config.toml
d_model = 256
d_shared_expert = 128
normalize_top_k = true
balance_loss = 0.000731
shared_expert_gate = true
lr_router = 0.000585
vocab_size = 8192
tie_embeddings = false
beta1 = 0.93
seq_len = 512
steps = 6241
Below are experts of layer 2 (counted from 0) of a mixture-of-experts language model. Rows are named gate (a neuron's input weights, with its number), up (a neuron's input weights, with its number) and show model dimensions 0-255. Each number is 200 + 20 x the weight over its row's rms, rounded and kept within 0 to 999.
Before each expert's rows: "gets" lists some tokens that make up at least twice as much of what it gets as of all text. This comes from a sample of Wikipedia text that the model never trained on. Tokens count by the router's weight.

# expert 8
gets: " |", "|", ";", " Phylum", "\n     ", "aged"
gate0,180,207,222,207,204,216,150,213,200,213,193,180,211,194,220,204,206,189,168,220,187,185,191,188,186,211,226,211,201,237,180,161,175,174,186,158,183,202,200,218,242,199,192,218,189,208,188,227,212,232,214,180,198,174,204,189,216,199,204,194,184,195,197,191,189,199,244,202,198,191,169,186,224,233,175,277,185,206,204,212,194,179,190,193,201,205,170,176,168,182,202,205,195,185,157,190,227,219,185,231,200,199,210,219,198,219,232,207,186,186,212,190,241,185,180,189,204,204,204,172,201,203,205,214,216,217,194,184,211,202,222,177,199,210,218,211,215,175,192,198,195,177,216,202,222,190,204,240,161,203,170,200,198,213,184,209,220,205,204,205,209,205,194,168,209,156,207,221,199,211,207,209,188,218,244,181,193,190,199,171,227,243,172,179,165,206,216,195,194,209,255,205,204,232,185,183,194,189,189,187,197,200,179,177,209,201,176,245,193,195,214,232,206,187,171,216,165,199,222,229,222,194,175,207,189,233,245,141,218,193,185,202,201,175,226,202,201,187,192,174,197,185,233,200,240,182,174,218,216,234,192,186,194,218,199,178
up0,193,223,212,202,211,198,152,199,207,198,236,193,231,164,211,253,195,190,167,225,206,201,180,213,197,245,209,214,216,208,182,162,171,176,157,148,182,188,198,225,219,202,220,197,190,204,239,225,193,225,227,204,180,180,214,196,202,183,201,202,202,195,199,225,205,218,244,205,207,195,153,196,233,204,185,236,209,195,186,193,200,182,174,175,194,212,178,189,180,192,208,186,196,184,168,208,224,212,181,214,185,203,208,217,205,197,188,199,200,171,187,197,233,192,176,183,205,212,246,158,206,199,213,217,194,207,201,174,192,207,200,160,198,226,207,235,218,173,206,215,202,198,213,195,233,200,205,234,180,205,188,202,189,220,198,226,242,208,184,185,214,193,201,144,188,170,205,197,216,209,188,201,188,213,228,199,210,181,210,206,220,227,168,206,168,202,191,191,174,225,233,212,195,208,179,156,169,203,205,215,196,193,197,185,175,194,215,226,200,197,201,224,204,196,185,200,190,204,247,201,226,181,184,191,200,217,233,189,209,203,182,208,208,181,235,209,212,193,166,195,193,175,209,196,230,160,143,235,213,233,166,189,202,197,185,188
gate1,198,194,191,222,224,220,190,190,246,191,207,202,222,197,257,189,210,180,183,184,188,174,178,205,193,187,199,183,221,172,208,197,196,182,202,190,209,243,248,241,194,227,238,209,204,198,200,209,178,212,161,172,182,227,197,198,192,208,175,181,193,199,228,213,188,188,207,213,204,222,194,175,204,185,165,204,218,204,212,230,190,191,169,216,207,243,215,168,202,201,205,194,230,199,200,180,199,180,221,184,177,196,197,186,194,211,178,208,178,222,186,182,206,199,194,208,196,208,219,194,239,160,233,208,221,189,206,232,190,180,219,171,210,178,185,206,213,201,236,192,205,181,185,170,221,199,212,225,187,199,180,171,204,202,165,191,204,229,175,162,217,190,221,189,193,204,198,224,194,184,198,229,216,226,180,190,237,175,211,216,220,238,176,204,216,196,200,155,210,214,193,187,187,193,193,200,214,204,206,249,210,230,208,152,209,179,176,182,202,207,169,203,228,219,221,194,219,198,198,206,186,192,207,182,171,196,196,199,191,192,213,213,181,205,179,188,195,206,233,124,214,224,190,213,186,173,193,197,188,245,264,195,200,207,164,204
up1,204,193,176,184,218,212,160,211,210,188,192,206,211,220,204,210,215,209,206,243,179,178,192,232,206,227,218,197,184,199,173,216,221,207,200,230,170,238,232,215,191,211,174,232,206,192,189,204,194,204,205,191,211,202,180,185,184,214,188,214,209,214,236,189,223,170,195,228,214,207,209,150,222,202,187,224,201,191,222,205,215,213,184,192,176,223,202,170,231,217,194,164,226,206,196,190,238,194,224,179,206,187,191,191,201,219,192,205,125,219,209,219,208,197,195,213,207,197,225,205,201,179,182,224,215,193,226,209,169,204,241,180,171,196,178,205,216,212,240,209,174,172,216,187,241,186,158,234,201,216,192,192,169,177,207,225,226,212,217,155,219,204,176,196,201,183,191,196,191,163,232,192,191,200,229,205,202,177,188,201,224,191,225,178,240,194,191,204,231,196,152,200,182,235,176,190,211,177,208,219,190,186,184,171,217,196,222,209,227,234,158,196,191,202,225,197,207,231,201,184,199,169,199,184,169,207,216,207,190,176,214,224,164,184,180,192,210,164,195,164,204,185,232,199,205,179,178,203,198,229,221,195,213,208,202,186
gate2,217,218,188,201,201,168,191,216,203,203,153,182,209,182,222,218,164,240,190,189,149,197,225,181,209,224,210,193,211,225,200,162,241,224,176,180,230,222,213,204,207,222,186,187,202,193,186,233,194,182,173,196,181,196,204,253,204,185,207,215,196,212,181,224,181,182,177,167,183,219,187,152,223,232,180,183,158,194,225,211,227,206,222,183,213,208,197,185,231,219,218,178,163,196,196,199,189,204,185,217,208,185,189,212,172,147,215,214,217,202,196,184,209,227,225,190,187,204,185,204,187,174,164,209,197,218,167,180,205,165,197,177,198,202,174,218,222,194,193,188,220,181,192,209,194,189,203,215,156,198,186,224,211,222,214,186,200,222,213,162,184,193,216,185,219,203,206,181,172,222,179,164,198,182,239,193,212,207,202,209,243,195,201,184,210,199,206,196,229,212,192,171,219,224,202,207,204,230,189,208,189,225,212,185,217,202,234,212,203,208,190,187,192,174,191,196,255,163,185,219,184,193,242,174,191,201,217,196,220,184,224,203,159,191,199,196,197,194,173,187,230,231,188,183,211,203,198,179,182,173,226,195,170,218,223,221
up2,202,238,204,216,208,183,193,206,209,179,178,167,200,238,217,212,193,233,203,190,167,207,190,211,183,215,212,176,203,195,177,177,229,203,176,169,246,194,214,198,214,222,223,228,206,193,190,260,182,178,181,197,194,203,197,241,213,227,193,189,188,211,170,223,195,213,179,161,191,211,209,164,220,212,183,161,196,206,192,224,205,190,202,180,242,189,225,153,209,204,240,167,175,200,178,172,197,216,194,219,202,201,215,222,179,172,198,203,236,173,199,176,206,221,222,181,164,190,208,190,180,170,152,197,180,219,173,191,187,218,189,199,217,209,184,201,233,206,207,199,229,158,191,189,183,222,208,203,174,186,194,212,205,191,179,181,197,186,182,164,164,182,217,204,212,194,223,184,199,203,186,185,212,181,217,214,206,216,194,237,241,201,193,217,203,213,184,184,220,200,222,162,194,197,207,236,189,241,192,208,190,237,214,192,220,210,236,194,194,197,178,221,227,183,195,214,236,177,175,212,203,183,251,175,179,196,212,207,216,180,220,203,176,194,187,204,180,197,171,202,216,210,189,170,217,193,194,224,158,186,219,201,174,201,194,192
gate3,207,172,199,177,161,203,193,185,222,218,203,202,207,223,194,191,213,172,220,208,203,192,187,175,214,184,185,212,224,200,190,170,199,162,196,192,202,213,214,216,185,237,212,212,204,175,191,223,163,163,190,185,218,218,197,208,223,184,182,212,205,174,188,214,218,194,204,177,194,207,182,191,203,224,189,174,191,206,224,206,205,201,211,213,182,190,204,164,183,152,189,223,168,196,197,218,181,217,191,192,164,193,189,168,211,205,164,269,200,206,204,225,221,196,180,199,172,202,241,206,181,180,189,188,220,204,215,220,187,191,197,187,227,211,153,177,190,203,229,214,188,200,225,175,205,194,145,209,217,233,187,176,235,209,204,207,201,199,191,231,194,228,182,210,201,152,185,194,197,173,226,196,229,165,226,209,237,206,194,222,220,196,168,209,263,206,211,216,187,172,162,213,216,229,188,199,201,180,225,207,214,193,191,204,185,201,199,205,245,203,188,200,174,205,185,190,217,183,228,224,197,193,193,223,203,218,237,180,193,230,212,171,180,203,185,249,199,182,170,217,231,205,214,188,190,243,215,229,200,234,200,198,201,211,206,199
up3,163,179,219,191,193,211,175,219,203,204,215,182,216,243,220,168,238,192,224,215,213,218,192,204,185,197,181,235,219,236,201,198,213,154,226,191,179,216,201,231,179,227,236,223,221,205,196,229,148,186,177,220,233,206,185,186,222,201,177,211,195,178,199,199,208,200,224,198,198,172,182,168,218,215,194,204,167,197,190,191,188,168,214,177,183,154,221,201,179,178,224,213,176,181,190,224,173,188,179,203,187,183,218,178,199,199,185,269,207,197,213,216,217,187,207,212,188,221,218,212,210,176,167,182,187,176,177,214,203,226,209,190,200,222,179,164,182,207,211,204,210,190,256,171,190,199,170,211,220,227,194,177,219,177,185,169,190,192,189,219,159,186,197,186,183,181,220,202,183,153,226,203,211,184,191,200,235,209,201,217,211,175,177,226,233,208,172,225,176,194,206,206,209,192,188,197,204,196,204,212,174,207,195,205,207,195,218,234,219,213,176,186,223,220,187,198,198,198,220,213,215,195,181,197,200,226,214,199,183,240,184,197,186,170,188,241,194,215,184,209,201,182,217,186,198,241,206,235,196,218,234,237,209,212,203,208
gate4,206,208,168,204,212,217,204,176,212,201,208,184,207,195,223,188,170,194,200,173,200,222,210,202,217,161,199,202,191,161,195,214,204,200,216,204,233,211,189,226,199,186,231,220,217,171,219,186,210,192,178,182,195,200,198,215,200,170,208,204,230,231,198,225,184,218,189,193,157,197,218,178,199,197,194,213,193,198,201,233,163,216,173,175,212,160,195,205,196,209,264,159,175,176,177,214,218,201,193,181,168,212,226,173,190,154,186,196,202,212,197,182,181,217,190,195,165,181,194,175,224,224,224,206,223,187,194,209,224,221,179,208,205,183,189,249,212,206,173,254,199,204,165,210,155,227,222,182,182,161,201,203,221,182,198,207,184,198,220,187,162,172,219,182,200,214,222,243,218,208,206,205,206,200,174,180,195,219,191,192,210,204,217,198,177,203,185,172,202,230,225,199,168,197,188,222,197,200,180,204,227,253,212,203,223,196,234,159,212,180,198,189,237,196,205,206,200,211,188,187,176,212,223,182,212,201,170,205,207,200,199,193,205,230,164,193,183,154,207,191,233,195,183,210,197,178,176,214,186,158,207,232,225,196,219,200
up4,196,232,185,198,207,196,216,187,223,209,212,211,198,171,216,208,174,228,197,182,208,225,193,183,208,177,191,199,197,178,205,237,212,198,220,210,232,187,187,243,188,193,213,218,211,189,191,215,220,226,197,181,171,193,196,205,183,180,194,177,220,234,185,209,215,214,158,204,170,212,218,183,196,203,202,188,199,216,216,249,200,193,190,177,190,169,179,200,215,227,238,138,161,205,217,206,193,194,171,180,184,196,208,191,191,132,169,185,186,200,192,208,192,203,185,157,183,177,168,171,188,220,221,205,218,213,197,231,214,222,180,202,202,191,196,217,202,221,199,238,200,218,169,237,130,214,204,194,191,172,208,182,228,174,206,181,225,179,216,164,167,182,197,194,224,208,231,206,215,201,201,205,203,210,205,216,210,185,204,207,217,226,204,189,182,223,214,178,213,207,201,207,198,191,218,212,187,186,197,205,229,238,195,204,222,193,231,160,236,175,221,200,196,216,203,194,189,231,185,201,187,203,217,192,207,199,179,226,172,188,201,219,203,212,183,202,165,192,213,185,237,173,175,215,172,182,159,224,150,167,186,201,219,202,198,195
gate5,227,223,171,218,194,216,206,193,191,189,166,214,178,178,217,215,205,216,195,217,191,157,197,199,227,197,222,197,242,173,215,191,225,214,207,184,197,207,218,200,167,159,200,176,193,214,237,210,157,151,180,150,208,163,210,175,182,200,213,211,199,201,207,196,225,183,226,221,179,219,196,216,183,195,174,195,191,210,199,234,195,192,247,169,209,216,217,200,199,195,206,195,217,225,200,197,204,182,148,179,222,190,181,183,189,186,202,197,198,221,204,183,198,184,188,201,239,202,198,182,194,213,201,204,192,199,176,189,235,167,207,205,220,223,198,206,217,220,210,192,172,253,152,197,201,203,245,195,189,190,177,172,210,224,203,176,216,235,218,217,218,213,201,181,233,213,221,195,167,190,209,198,179,198,182,179,234,240,199,209,216,211,181,207,189,183,221,211,198,207,202,193,226,215,246,235,201,134,202,242,201,203,186,197,194,223,193,207,165,181,226,210,196,216,193,174,192,186,180,219,198,168,187,212,202,199,178,189,192,190,194,197,168,240,220,167,212,217,242,194,197,190,186,202,189,229,187,192,195,214,200,187,218,187,175,210
up5,225,190,190,232,181,203,228,216,201,189,204,193,178,173,199,213,192,200,212,226,177,144,204,181,186,201,251,204,206,215,207,174,189,219,196,191,175,204,187,204,185,197,195,177,183,228,182,179,179,164,196,211,208,179,206,186,189,204,200,211,227,210,166,189,232,206,189,200,198,240,164,209,185,200,183,219,187,226,181,174,188,225,243,196,193,190,192,213,206,189,165,200,201,219,228,234,208,202,181,221,211,194,193,197,189,205,183,202,177,205,218,221,203,154,191,249,208,193,199,181,191,207,180,200,187,200,171,225,208,197,200,211,212,211,222,204,185,219,192,169,184,211,156,215,187,234,220,218,178,201,183,204,205,207,180,202,214,229,205,223,239,201,143,204,182,185,180,199,147,192,224,208,188,205,212,188,177,238,186,211,217,218,198,209,137,170,225,218,177,223,186,232,213,212,233,198,192,142,204,227,210,206,201,216,208,215,199,204,193,200,235,212,200,212,184,195,198,176,193,216,194,202,199,220,173,201,218,217,198,200,225,196,183,220,227,153,226,246,203,225,216,196,175,205,188,240,194,192,234,207,151,183,212,202,188,193